Weights of a small mixture-of-experts language model, trained from scratch on English Wikipedia.
Size: width 384, 53.1M parameters.
Training: 314M tokens, 9577 steps.
Below are experts of layer 8 (counted from 0) of a mixture-of-experts language model. Rows are named down (a neuron's output weights, with its number) and show model dimensions 0-63. Each number is 500 + 40 x the weight over its row's rms, rounded and kept within 0 to 999. Numbers have three digits each.
Before each expert's rows: "raises" lists some tokens whose logits its average output raises strongly, later layers aside. This comes from a sample of Wikipedia text that the model never trained on.

# expert 2
raises: "based", "year", "track", "where"
down0:493501450537465551520507540492529542485487538518537491519488499535479572489504522534529554451484457531491491504483516512477449459513475443425562490488455559559442516492473515556480530477493525
down1:425437497492423512546558488500452595512537490481499443552500503484553439474489457456473454555552515539520499463546601479485505493485426538478448571519543564474417462516464492470391523495589471
down2:429477571502495576494536429449475464489485483475527465496478499505492479536487507534444632512497400504560510545444534569493536542459534516533479526481522522557452479506490532577460512512503566
down3:482501459461485523494486582471500538407469522527484549424433522438480469533471490528485488505485556528540518422555514555495451464501505536548476548495483483505562486524508396502516511523521465
down4:491477478486477506558491547422503479493471569523574512442531449527466536468556514486535487482475608473578572552494539609522456504446478513489523417497538506498505476532484435506527498519488448
down5:625527537563491532486432532493474507477460466471493560521452539556529484455475469538434558578535504535466459467444500450534549559425477421451419520470536455522526497528553502485517497518560480
down6:499476512503541514535517450545526472487524443460513506531491525504490505507542500436505474519441514541525540483400523463516505566490509440513491474496468519504550491489470461516515509516435455
down7:522455487504515469449551502457523514467492459475478536552523487493503430490539474459511497464546530557457422487438505431451509439460520519519540458440462473552401562516533464484539576504569505
down8:481493523490413545499522532521490473574475459476451482490508499548517465464474566505491486559595454481458416535504485645512501496463526375479550567520583467437512495502506546512464509538505536
down9:441492554498510442451464424469448449511467484509526518498432478484482505473556457445444442448470538519518528472480518508437436464521535538449583430426589476477481437492525529530575515453571444
down10:492519495520439492539475484554520532486507448513485542540443452493501488487469502587511430468456519465462450417510495509481555468495466555538524557499540498521473464453557552479481491429517571
down11:536513535585491512527516449541548391511433427508503451549454529521511515538493534414489480493463518495530497506437504527499561537504508537442489458472472565559525527425531411499549429523521528
down12:501461466460480538564611545374575495462470521465535439505476482538578537543524539477484503550492509480448415474492525502571469509490566498534531437546458493530491508520452540493515513492531496
down13:431427506497531524494530548488526379460552481481415501474535473510515490526468458514538524597512492408520499574540546575503449538477439429591439513496564539462561457453511501514483436429536521
down14:503482511457514500521534487565508476446498515512428502468501459514483535484524489508477491552554476422515424523459547538476567531514475467468557466511453507493467502533522455523520502443561407
down15:486499478467522536539505528472454425556595494506550460416571497484476455562513442543386522508611501512483489500434563524522462483483513506550424504520503535441542523436508504495572449490465453
down16:520487490472497500495499485509442502489429484505545505510484515519500522545462447519506453570594486476458461513488549448506516499483496448454476476498510482557519495510433448503491480525514588
down17:436560498489452497496542494590492507517430543500503526505556538576469535548432585523509464517477558507485452454522567531529546495555476573490447426562561479545496508521583506509467476491542488
down18:552555587438530541503514484465525526532507432464451506515590463469526560540549542455482467487517555456473475489525548519552472514497512528498501503507519556479472511447517544509523474505482534
down19:557539542498469492527539467479493526512456457454468386512533509505486500505524496471535476512495520502576549485423532519529530469575504519413511365530528456533507524536512463527464552492548542
down20:562506512505525476536554458526523521495480496586481521459506520519579427464506465508518508495517535565505543437482517506571500521444455453491497472497511457469552615550480509502465507472464433
down21:454491507464521530493514509539521549477455567563559540426508550497483563466461570504470563560518497544528489476507479443415522516503509528542478540442523488469556478584513532539501511555432417
down22:508490486505469555565514555463494513481506468469502443556523452439493493487519452471532487482516526531472567443529486584437559455475590533486508471516473546453494490423486509524419432499564582
down23:520531607482482573456490507470507525500514493525519482501506444406502505517540461535432387442499533468456469476537468520520539464518472462500496463492496528492512502447531477502470431525519523
down24:483529535474575508500487519492560516430462419482524541568505507510596442524528474469508476436518561554484428539523545530493488482518508541445483460481533490536487497498490485524512465533495501
down25:524501471504428423499527462472448523494527537506530492524546483385475509487520443513484491515452432512585467503510521551545482490448426491507552452547417426544531542452494462512430463485514481
down26:443534449494489452519511467455498500488514538510482539476484457460539497471446466494507483501456534451440477525492525443474413494525473483467511536496476511452566561487492478499485465523464539
down27:466475488482543491462545473529495446406517434469575492513535470504500527452457543520550503442531546482459572530375533460562570468546432412501490482508498525453493503499430563490520544492531502
down28:568531520531547540506493418458433427559459537515513489506487424465557519493557435519495510532513533456451473476508497464442503559508427532484490565512501559467475471515583543402485543490493494
down29:446435543543536463557547525490487505582537554513482527449500471523503367490543492473490548410524510499435517491532506530449527552503480576526522456451488479503481441530458499524564529423490505
down30:478482518543468488534493468428437509454495400505464512506478488562508552496500537452534520500470481530483502501504537491561542578509484545541556478531484486539489489485525566514507521527515501

# expert 7
raises: "ert", "ridge", "ray", "lution"
down0:620488487566475559448438492418503499477445537464463489537513533524514473481490473494479470469466478469494508477417520517526581557498513477507497448508510489491564452533528492489525470519495433
down1:538547485512567496486533473457506567522481452461467454522494552456556484537541445506546445580534464503437484529519438465520520515493568540501503512540443545468490452547517442427496529544453484
down2:510537456496456530452437490532431491472492549456566518481537492465525554493530488486434511511566554499560523543568509498512501483442519439543569431516468518537549481528451535463468558496434449
down3:426532539493491500376480451580510473468538539544449527515451540486574514479534491539512448464490451450479515478453514470505499466529538579560434464480447499510536521559556572473566572563435488
down4:482454515542482518504487529474510373554393563541555477464551461473485536486501530448504464556554491510494541522512494550504427534489440445425455501471501442501494520500414415527499496483412420
down5:513410467465490498552455622554501529542471490515460534563449546503424502524571542468476506531461587546444533555426518547461568450464477497505562452510521457539498512499496521507472497494488428
down6:403504484571488522494448471472543473496504507558487462463492508472450557464501468478552479473515480604500475517487480534518490538469410470389528504562499486487504448597429487470473491538501497
down7:470496518503508583458509462513476463538567560463502495510466543575413541446457504424482531523551492494534576426557553482466518495509550530532518534506477507544458561460479467487538402485484435
down8:512514478369514480534518520535462540490515473540514524588427532541474457488542435509535534523424554496562531547453434479530470442501483469518415494471491462433492471439533486501471485583552472
down9:489492463491479505449463475530511532402566510477486489453432508551568496514488444479502513542484498499502611475511535517512517535438519554496441473520484595509441445524475518552513479566533478
down10:476477475430498505507475522509518536491503483502470520541535534467562536465536538507526499558458468496493442518505513492521496498507531510540524506511452516529513557458497522458491476475496504
down11:443483558517495430506510490473492493495541491478472497504471546525542382537562463434497538453554607561567504468491476541458470470475467498500531463487535508531412531508437508504532456472502442
down12:453527468517511536434469531466470547461480438427522557448513518547584472491507482526455455480544429409542505570490488457508521538522462450556506495600578528528405507527480526595519493484494483
down13:537512459495476533458427492481488447533503566492547557453497447475504511509460514473482456517569482482473520450503547435570523497507461567487489487521516529496434545475499499534557454499507517
down14:435497463517435545488435543461578444519522514494545551531489432510572481563446483441485491489515489506597491496480524463431527480471511376577512577547490527448515464574523459476461534499523589
down15:502550576505534531494457493501428416494592505484563491513441496514502487528557499549480525565452502505462424494534485478503550489487481443548543473476546478576519501479535511482461471455500467
down16:532560485527521549482483543500426509517532484523549500512557458540534505499413502434460493484517553462485549537469543473436547592450544575511544474540508506532466512579499521525451449551582526
down17:534537483536505449537470557529430411456523475488546466537458513566556494432537479478453497527469483488508540470513518463485431485482497452482503510519463429477558538474501442550453511510602451
down18:546520543498459413491504562536443564516543509544495512481559526532513493466566483484496504504491473455468478570553473503503508533526474478523513527502524503471482446501534506511494474514552602
down19:501529453498428503469547463489564431560459486498546497408489564463506518529465516509514501518464491462524492506395488431526550465491470460516494521579510551440485399516531464470553519440477501
down20:503467470468500555600469581499542449527458533509515530621453454507551461551494527573581489562499458531536524439463494461445486478482444496502431425574565544474509525550481478518494464511476461
down21:515525550493435469550525473579555505486423522514338476500517517518459529598552448508520478422540471530592482487469550456507458479488529536469534470472555455564474524486446514486471462532530464
down22:545475479464480460482519454507528495498496467433547542526489507532508452440521486536459457508471501467458554511526475534508538491499566497541401478483532460424515471555410569571513480563440479
down23:511515518503533514490516497539494522455548407458509440503524511529476548512523415468465503528528533439428541496552480549475484506472513531466458476497524562520474516473487528436538557486496452
down24:597487514478466429535561456472495550433438491483473522455451450538427529485454567497521495522429480499454491485505550456475534498510526495514495479451498485522430525513553470449471534511500530
down25:537520489528508513492578399479478551553463501522489538515379544519517519574501513472477539454455441433434513508466557545453475553515486498522545485441438536531538548475444459506480555491526463
down26:500488471472526494525527520466590454482560491483482550438528483472498441445473483520510507497394477510422517481474475451520480501481475483487450475464452544465462467481585478470496469500491472
down27:452515509430493459436508538460515532507560494494520464558506519536461523502505498493548549504536472547503475517537485467483547511502534474543445458391496521466542434534497526462481527478479463
down28:532502516546529511547491482475482530437506520503524449546492540454589444398451483483471503500510478542488556474506473485539485457523594454485492502533481469496463453506506466464513462499481415
down29:558440515555492570567499442570461490485430519459487489554520482593480526504463521503483447475526506497482456475444528412541502489454488549492549460491480576472424459549577576490435494524470505
down30:555492444535536550489485473492462491445528515451485491518522550546503541484468607515503518497491484505457505486575529500481578480387436461434503530441487512455489512459520457497519574464495564

# expert 3
raises: ":", ";", " |", " of"
down0:490534517543501478481547436448509496551481513462460584511560537516424461505465445513517485505547426520517517420528554465454449521503488472427543467448541473486493573547430540469434525453512496
down1:561482483478559448490545465520458500447501469516453622539471481533514508479547468469511470461460524488531562534545571492545508513575547478475577547490559508436475452548509490471573450483578516
down2:473433511468484564497478527473528495536525509570539508506495475517529511425563508566465448581516555509520537487567553515555441494517417550436557493523513542497519513468512480470537509485486437
down3:526548506467470484578530460455547512424500508534494491514484397461479506480477454529544517494459431436494512474517525532510479485453530495510429514564522507450509501523519489526522483432444546
down4:512515440528534503446411573474491542496481478543491541422569542509480587450475553502529443495429449509564521512530494524517541506446468492425517474445449534452462491475518466420510521491528559
down5:424434478534507482450523433511507486578562470453476451503552528509595523576541536551452452457503530514556478515486471560585483519502472475560422439512455562501491505510443584541542494514575498
down6:487508486505455439472529546531488551473564476582564564596511501506511512536538537529504468486513476522475513412457486489465502480528503475468450509524460480549496448538549446505493497438526510
down7:462562484457492493509597492507477465515591576527473487538545481472511483470563482520500518498521498500470462487546474513490546477522498495570478579512459562501498512491492531520453573458451469
down8:484480555521580501484554541475466452461548492561454556517494513541494395489460471527522500495492546463473472559501473423458536542539486518467495444505502497552460463472550469575586488526557500
down9:569546474569479415481508499541465547545540510491528468547500482526485534482429512487472522516575506534501526517501468508460415579468531480516532455496475465455497506492510483450548490482504563
down10:505508505440528383442544451512483448550617460478522520542445482495475503523533517486474515511506519455507513539584497550529438488474553491569511424417480578485543459504549562465561516502543533
down11:435505515507437554427506558538432512473608519473458423598487446486488563513467517469519483455492544465486525471527446564473537467520510422464557497474482495539456468482464479479512496475444552
down12:464490488597457523483501509452535452565529518505577518535516550500559467519497464517505522521485442466528518518537584466462518529464521470496521513456435507398522496519560540527515540455488495
down13:459460483550438441531520469509493475404432509415541442485576509493482524537504548423523458515432549485451480473497457537440558455506422547490531519599525490456534549485504508468531480495536529
down14:525596524507522562474479493475510491489483507461534497498489577449487516483516529507462537545560437527473533485545546532453561465450469487558512452486520511492439518477495474473543523488500512
down15:515473505502519439577545514582527507465577478524620452462568417513529460455500484526528440561520507467550499519478509487492481483547443542547542484503531556521589505498457470537454505487536494
down16:519490492512504523437483542414554519532570464464474461500525468440436482506471512460473630443487486539448461548515511457500528502502500480477490555508445538495485431436497563544411414502516495
down17:562494427527585554506538468487454511531463464473560489476533473496517500510479466472415504506576500527494612568471409518544485490512584475546548537566563515467515464526451474564563527531498524
down18:539454466496524438518597429555546535471519475487514525474528386481582464505545535546503494542528506467497439467549530479527448497477505460502537624505455473464549510518490443516508499424460514
down19:485495445495437485466520477504530491483501487441468543455479481477497536497454518481486544511490490484513462562531520543525475482472525512551539520490499496471531449521538523546549478489539558
down20:519518513529547462472542531456575421557454428436526451494527539516517583482500509519524556487431604538469478518438518477412411577414464498441490471485480435548470472441522550446419522555514533
down21:485494447528483487566457500532533501475499570491514512532502522472427495548483514528524522489506421584497524523542509432508535514464496531430519508510524510483575485521499473548495524542547470
down22:451459483463433504538451552441490538424487486528506541551525536503512511466519520441511455538460497508502557514480572448483521589461437473480412488449429488501452539428496494560490521514542451
down23:401529555498523472540542516559537465489408485590426452539494516515525487524565478454460547543445453495450487536470557542494514455500486470530538464494496523465478501525526485515471456547454557
down24:476509465531546501507502507516489504552480448517484506460497523532492450578484477511467556596526439484502469496437517550525472528478539515490507562508533520472596510491541474440466505525545555
down25:488454450466494479516463537448491468572500540472480470480456457523431522525476533484458541454528541505554546457480461448528495544518469433554476518517450529474491562522558523518490538484520462
down26:477539459514500509509486543473474588544523456548489417505528540465506523601521558482478489436530514498503419455557500522499508595480483506504433612502474494460465442520486549467524553509588511
down27:533494514501554514479516505425533430496497551538536473487512521482449550549463448539498449548508542525502501598507460571466561468407501482434522528469562441501538472522508523481460490423529393
down28:551539516596565502496497443533522448537485556515494475575499483494465489482523489457611453499470435512443530518529508537471435533502551472500503450507470521502444454511494514545502474521512532
down29:440433503549482489500556482473494506527464551467546571488551542449486572364589491459531498495438457485511401554533549540461575488496534584531527501536530504590525531533398455537485498404493529
down30:535500517469492508540510512534476506485544454465424461466496495481595449500505491453471483459477410540491508522547436479479452411469473514519510530602574433505431516448560426505503480494509551